Below are experts of layer 4 (counted from 0) of a mixture-of-experts language model. Rows are named router (the router's row for the expert), gate (a neuron's input weights, with its number), up (a neuron's input weights, with its number) and show model dimensions 0-191. Each number is 128 + 32 x the weight over its row's rms, rounded and kept within 0 to 255.
After each expert's rows: a language model's description of what the expert responds to. This comes from a sample of Wikipedia text that the model never trained on.

# expert 0
router [121 112 139 155 141 111 195 118 128 108 154 155 106  54  89 131 196 114 137 190 163 121 155 134 124 229 139 109  81 150 106 150  91 141 129 160  82 110 127  93 116 138 123 110  99  90 164 157 119  93 135 196 192  78 143 158 179 114  73 106 113 136 126 108 101 127  45 132 126 125 119 139 102  68  72 133 138 101 154 127 182 176 129  90 119 120 167 110 132 115 121  82 152 142  82 100 141 143  89 118 151  79 140 133 176  91 155 146 144 138 108 135 199 154 123 158 102 165 108  76  58 146 130 142 112 109  76 167 114 131  88  87 187 110 114 104 159 111 148 158 110 109 183  95 143  76 122 121 125  92 152 145 161 186 158  84 112 146 117 101 176 105 162 143 142  91 113 152 162 145 127 145 120 169 120  86  98 133 133 107  94 109 139 111 155 135 115 177 131  81 122  28]
gate1 [100 139 140 165 149 124 148 158 109 106 127 118  58  78 190  75 102  96 136  91 202  72 137 204 132 156 160 155 123 113  98 144 155 136 115 120 183 197  95 173 141 129 153 104 103 155 104 156 112  81 115 183 103 102 106 111 175 119  80 135 128 118 119 125 130 192 178 204 149 161 162 139 192 139 110 130 116 121 118 145 146 122  80 124 169 141 147  96 150 115  97  85 160  56 106 108 144  95 136 161  70 127 119 129 114 129  98 133 116 149 166 139 169  36 177 192 137 148 139 102 144 156 139 144 144  31 105 138 118  79 115 132 100  67 133  82 116 169 133 126  72 126 138 130 105 106 150 158 165 140 157 107 102 139 106 107  98 134 127 113 145  71 100  93 140  82 119 112 148  80  73 124 110 142  76 115 127 136 113 120 101 119 133 112 108 105 203 104  98 136 121  81]
up1 [ 80 148 172 159 120 174 121 126 132 144  80  79  69  88 103 124 114  91 123 124  92 192 141 160 147 107 141 148 149 187 130 107 118 140  73 190  50 139 122 141 151 142  58 178 158  93 136 134  94  97 130  63  72 101 100 119 128 175 101 170 112 151 121 198 119 128 145  55  83  85 180 124 120 102 149 189 123 171 138 139 133 126  90  95 113  94  84  96 121 158 143 150 144 163 165 124 130 123 162 153 130  89  94 148 122 135 118 166 111 132 153 111  47 145 115 141 150 114  99 192 157 146 177  86 191 123  95 128  68  70 182  84 110 131 140 136 125 150 156 103 134 160  91 129 172 106  79 106 113 146  89 152 159 147 130 164 155 152 100 114 143 141  65 140 181 137  42 143 128 125 156 127 109 102 122 101 122 141 147 163 162 122 152 145 134  82  95 137 131  97 147  87]
It responds to: Adjective-forming suffixes. Word-final suffixes forming adjectives or nouns, such as -ical, -ative, -ial, -ary, plus the word American; e.g. historical, speculative, documentary.

# expert 43
router [112 154 147 173 126 140 174 125 111 161 149 143 105 121  93 211 143 137 112 200 154 106 156 149 135 200 147 144 150 146 130 211 124 130  80 115 135 147  71 135  64 160 161 108  98  98 144 157 121 138  80 128 131 125 159 136 133  90 131  79  79 124  75 111 107 124 100 146 122  76 108 163 117  78  78 119 179 132 176  85 149 137 106 102 153 144 158 131 168  99 140 131 147 115 116 152  91 111 169 120  55  98 178  93 218 160 206 157 105 169  82  55 167 145 134  62 109 119 126 142 124 137  62 133 112 110 168 155 136 100 102 158 178  63 144 154 159 148 146 119 127 127 191  89 167  91 115 118 132 120 141 174 140 151  82  80 148 168 133 129 163 122 159 160 147  92 135 105 128 180 146 118 163 130 150 133 125 118 110 104  80 136 166 140 151 143 148 159 177 151  98 110]
gate1 [107 194  63 163 150 159 150  75 101 169 186 127  97 145 112 136  95 225 122  75 120 135 206 129 126 159 164 131  97 138 126 148 159 138 139 104 125 114 140 113  77 158 146 115 122  82  69 115 110  53 192 126 135 136 150 119 126  90 132 151  77 163 107  98  91 118 110 113 168  97 111 131 114 133  87 110 165 119 101  93  98 127 111  87 114  56  90  82 100 120 204 123 139 100 119 154 114 102  78 141 104 113 154  99 158 155 154 187 125  92 146 124 147 130  61 137 137 133 181 108 148 153 106 132  91 122 121 109 119 132 133 103 156 138 125 216  85 107 105  89 129 129 168 115 119 159 101 147 155 139 149 156 105 179 148 145 115  46 113 145 140  77 113 160 101 138 112  89 130 130 184 120 108 164 129 167 139 138 124 149 135 143 188 133 139 137 137 193 154  28 103  92]
up1 [ 94  63 171 104 118  86 158 162 116 107 118  80 137 128 110  64 121 164 153 153 107 171 121 114  86  87  63 137  81 169 124 139  75 126 154 129  94 101 153 126 149  78 145 127 231 145 108 138 132 131 116 147 116 105 200 140  91  84 152 162 118 152 128 128 174 115 101 147 137 143 100 113  88 103 123 161  64 105 131 105 145 122 133 104 130  96  90 113  94 198 203 103 188  89 122  64 135  48  74 164 142 120 139  97 101 131 137 139 107 134  96  63 113 144 127 143  73 135 120 135 145 110 151  88 141 112  96 114 137 163 166 125 108 139 121  65 121 107  81  85 167  88 128 171 146 127 164 157 170 173 149 155 134  85 150 118 147  54 132 127  98 119  86 165 160 140 166 150 137 140 121  83 147 181 102 144 114 196 121 131  73 109 130 179 127  81 136  90  98 102 133 121]
It responds to: Possessive apostrophes and name endings. Possessive apostrophe after names and nouns, as in Weaver's, friend's, plus final pieces of names and words like ick, man, death.

# expert 42
router [134 129 179  96 219 106 131  79 115 139 127 131 128 103 131 148 145 133 181 125 178 142 145 122 141 156 167  99 100 103 158 135 105 197  92 156 104 105 110  99  71 207  95 168 112 105 171 185 161 118 100 121 157 191 182 169 136  86  91 141 140 189 118 157 140 185  78 110 130 108 116 132 107  96  99 115 125 173 149 109 129 118  87  39 158 160  83  85 125 108 163 135  73 133  97 118 122 144 158 144 119 130 131 100 140 143 167 135 153 106 126 119 190 124 140 128 116 169  91 112 101 113 145 165 110 109 110 148  83 104  78 152 180 115 123 114 140 153  68  93 149 118 172 101 131 119 111 137  92  70 184 160 156 133 112  92 102 146  94 167 141 110 124 101 166  68 111 140 173 160 110 163 170 148 121 131  54 171 154 134  58  67 146 157 180 125 112 107 173 151  94 133]
gate1 [109 119 103  96 143 142 120 189 160 109 187  85 136 177 152 157  96 130 117 120 130 156 216 134 134 139 124  81  89  92 137 109  96  88 176 122 147 113  87 133 124 161 127  75 122 181 153  96 165  72 109  95 113 133 163 175 198 110 172 153 129  81 155 138 190 133  53 130 153 121 129 143 111 119  47 121 147 130 154 118 155 117 153 113 151  83 125  86 102  68 141 133 146 128 126 138 163  84 136 132 159 167 158 162 140 139 111 171 138 163  79 169 193 171 134 169 103 147 120 106 127 123 133 129  89 138  84 125 123 136  88 146  78 120  93 153  89 134  83 117 141 129 172 122 103 153 128 102  95  86 118 151 109  89 121 114 141 111  76  90 125  99 139 151 155  73 122 140 137 119  66 109 132 141  81 100  77 170 193 170  67 122  89 215 130 133 115 126 220 124 131 161]
up1 [ 93 134 137  73 117 132 112 187  87 150 141 162 174 144 140 151 114 150 146 140  93 237 149 154  75  80  90  83  77 141 148 135 134 127 127  88 105 153 121 115 166 155 147 177  71 164 131 112 107 114 155 108 142 130 158 139 255  76 170 133 109  50 182 124 138 144 127 155 159 137 160 128 167 134 101  96 113 140  95 109 159 179 141 142  92 162 141  68 180 131  86 133  95 129 148 163 128 140 100 108 127 119 152 157 160 138  57 148 114 156  72  85  90  99 144 143 123 160  93 118 166 152 115 108 131  82 112 123 169 151 164 158 130  49 149 128 150  93 116 150 181 145 116 156  80 142  61  94 140 119  90 185 106  87 103 104 135 139 112 109  83 114 146 146 164 150 115 168 121 154 125 139 147 123  93 113  98 125 149  73 107 154  80 149 170 144 124 119 129  82 132 123]
It responds to: Single initial consonants. Single letters or short onsets opening a common word, e.g. m-obilized, m-ap, h-ub, b-old, w, st, th.

# expert 4
router [104 121 141 163 157  99 101  91  66 169 153 144 106 103 115 108 153  74 137 165 142  81 154 112 143 103 162 144 139 112 158 182 142 147  80 161 149 117 124  92 100 165 153  83 109  72 146 173 172  89  37 125 193 110 149 131 108  57  74 157  92 230 132 124 137 164 134 110 136 141 103 175  73 135 105 138 176  97 112  88 169 178 147 116 100 134 150 111 147 128 134 102 112 121 106 143 142 150 122  93 135 136 130 144 133 119 129 123 110 128 103  87 167  79 142 133 152 116 103  73 117 119 106 140  97 134  79 175 120 103  98 145 152 106  49 125 108 102 121  87 154 178 184  90 215  80  89 146 114  90 126 127 141 132 104 101  56 149 121 130 181 110  99 149 169  91  79  85 146 123 137 109 182 156 127 145 111 167 140 161 130 135 151 143 135 122 101 114 199 106 123  60]
gate0 [109 113 184 118 138 118  99 108  71 135 110 173 155 116 131  98 133  72 106 126 174 163 125 126  90 134  99 112 105  85 124 150 111 162 189 126 193 141 120 108 120 169 145 125 127  93 125 136  94  72  81 111 164 129 147 113  57 164 100 136 104 184 146 110 167 151 118  91 155 136 139  90  57 105 164 185 150 109 133 112 154 194 128 163 148  67 129 130 118  92 163 115 141 117 149 138 129 151 139  39 157  93 156 187 123 134  99  91  96 144 113 160 181  51 148 103 135 130  68 106 112 116 146 107 179 175 119 141 142  92  90 129 103 145 168 114  60 149 129 137 127 101 167 107 183  47 161  68 150  74 123 113  81  84  86 121  81 143 112 151 142 125 145  99 129  58 132 114 143 180 119 121 183 113 120 111 110 168 108 143  79 122 185 133 135 114 133 132 159  84 116  82]
up0 [144 113 113 160 142 117  99 211 131 166 141 174 109 122 116 184 172 129 186  49  74 166 145 109 134 172 164 115 189 149 114 174 100 154 130 104 107 103 127 168  70 113 122 192 162 129  94  45 112  88  91 137 108 140 100 150 181 126 143 142 150 112 114  84 163 157  76 213 119  84 163 174 107  99 151 143 170 124 193 116  94 145 145 127 154 154 177 113 167 129 121 145 146  86  82  89 100  43 105 139 107  96 184 154 108 110 164 151 121 128 119 128  76  77  79 100 108  99 162 133 131 126 148 119 130 177 158 121 119 105 141 146 154 101 130 159 120 118 114 148 110 112 179 121  82 159 176 105 176 158 135 138 174 142 171 102 134 131  97 144 134 138 128  94  63 127 109 191 128  92 153 159 168 113 147 119 174 143 123 128 128 140 152 100 172 171 137 170 100  88 138 115]
It responds to: Surname second pieces. Second word pieces inside personal and place names, often after a single capital letter, such as L-ew-is, Mc, Har; also non-Latin script bytes.

# expert 38
router [178 133 171 117 197 129 171  86  59 174 157 166  98 126 129 108 175 135 139 131 131 114 166 129 122 121 128 100 126 133 164 153  71 143 134  93 173 133  86  93  87 156 139  84 119  86 170 161 151  77 111 153 123 135 151 139 136 159 116  99 106 170 131 149 150 161  82 144  80 117 121 211  74  95  93 144 150  94 110  86 152 160 102 107 132 127 120 115 149 167 116 111 112 151 121 104  76 124 167 135 100 101 178  76 110 112 135 174 164 138 105  84 120 150  96  91  39 124 137 129  87  91  75 170 135 141 149 166  92 119 122 128 141  47  93  93 143  88 133  78 117 128 160  74 147  80 129 158 128  89 135 110 151 158  99  47 145 130  82 142 156 103  87 181 151  98  33 151 112 126 137 106 147 133 137 173  94 109 130 133  50 119 140 122 129 156 109  84 139 125  73 107]
gate0 [116 161 161 101 143 110 125 181  47 107 164 114 108 161 125 146 162 157 128  96 105 128 141 101 176 148 164 113  91 116 144 162 120 128  97 115 132 154  94 177 171  88  89  78  98 132 127  79 110 120 106 171 158 162  97  82 127 116 111 157 142 103 134 106 102 105 102 130 202 120  89 192 114 104 109 141 180 118 138  76 179 106 120 156 139  89 118 104  83 149 184 114  71 134 112 140 150  92 184 197 114 119 141 164 149 172 126 172 187 148  89 158 166 128 151 120 116 161 112 137 110  82 153 183 135 153 105 159  95 202  65 105 114 105 147 111 133 144 143 116 107 118 190 104 169 139 207 135 135 112 156 149 148 171 155 112 173 147 112 160 192  77 113 120 117  90  91 133 104 133 117 137 101 173 139 142  97 108  84  74  69 106 135 103  82 187  89 143 136 109 199 131]
up0 [149 118 125  64 145 163 153  92 174  90 103 125  90  30 158 126 133 106 163 138  88 206 126 146 122 140  96  99 138 145 137 160 118 139 160 102 158 219 127 112 153 120 153 149 145 103 153 143 131 152 120 144 165 115 121 115 144  72  80 100 121 172 175 148  93  83 173 135  96 138 131 136 187 180 177 145 155 176 130  87 161 154 142 146  56  80 143 163 103 100  51 124  99  82 107 143 119 116 147 148 115  59 107 138  94 141  82 151  93  90  97 111 116 130 133  89 178 127  86  90 100 128 141 173 120 107 141  97 145 167 106 112 101 108 118  92 143 139  93 106 133 140  66  73  61 124 118  85 126 145 170 133 127 123 155 106 150 111 153 144  85 140  99  57 123 152 102 166  65  77 161 128 121  85  99 151 143 163 140 120 147 139  96 148 124 121 122 118  75  44 110 146]
It responds to: Short consonant-vowel pieces. Mid-word syllables such as ag, ab, ig, og, ug inside words and names, e.g. c-ig-arettes, fl-ag-ship, invest-ig-ation, d-rug.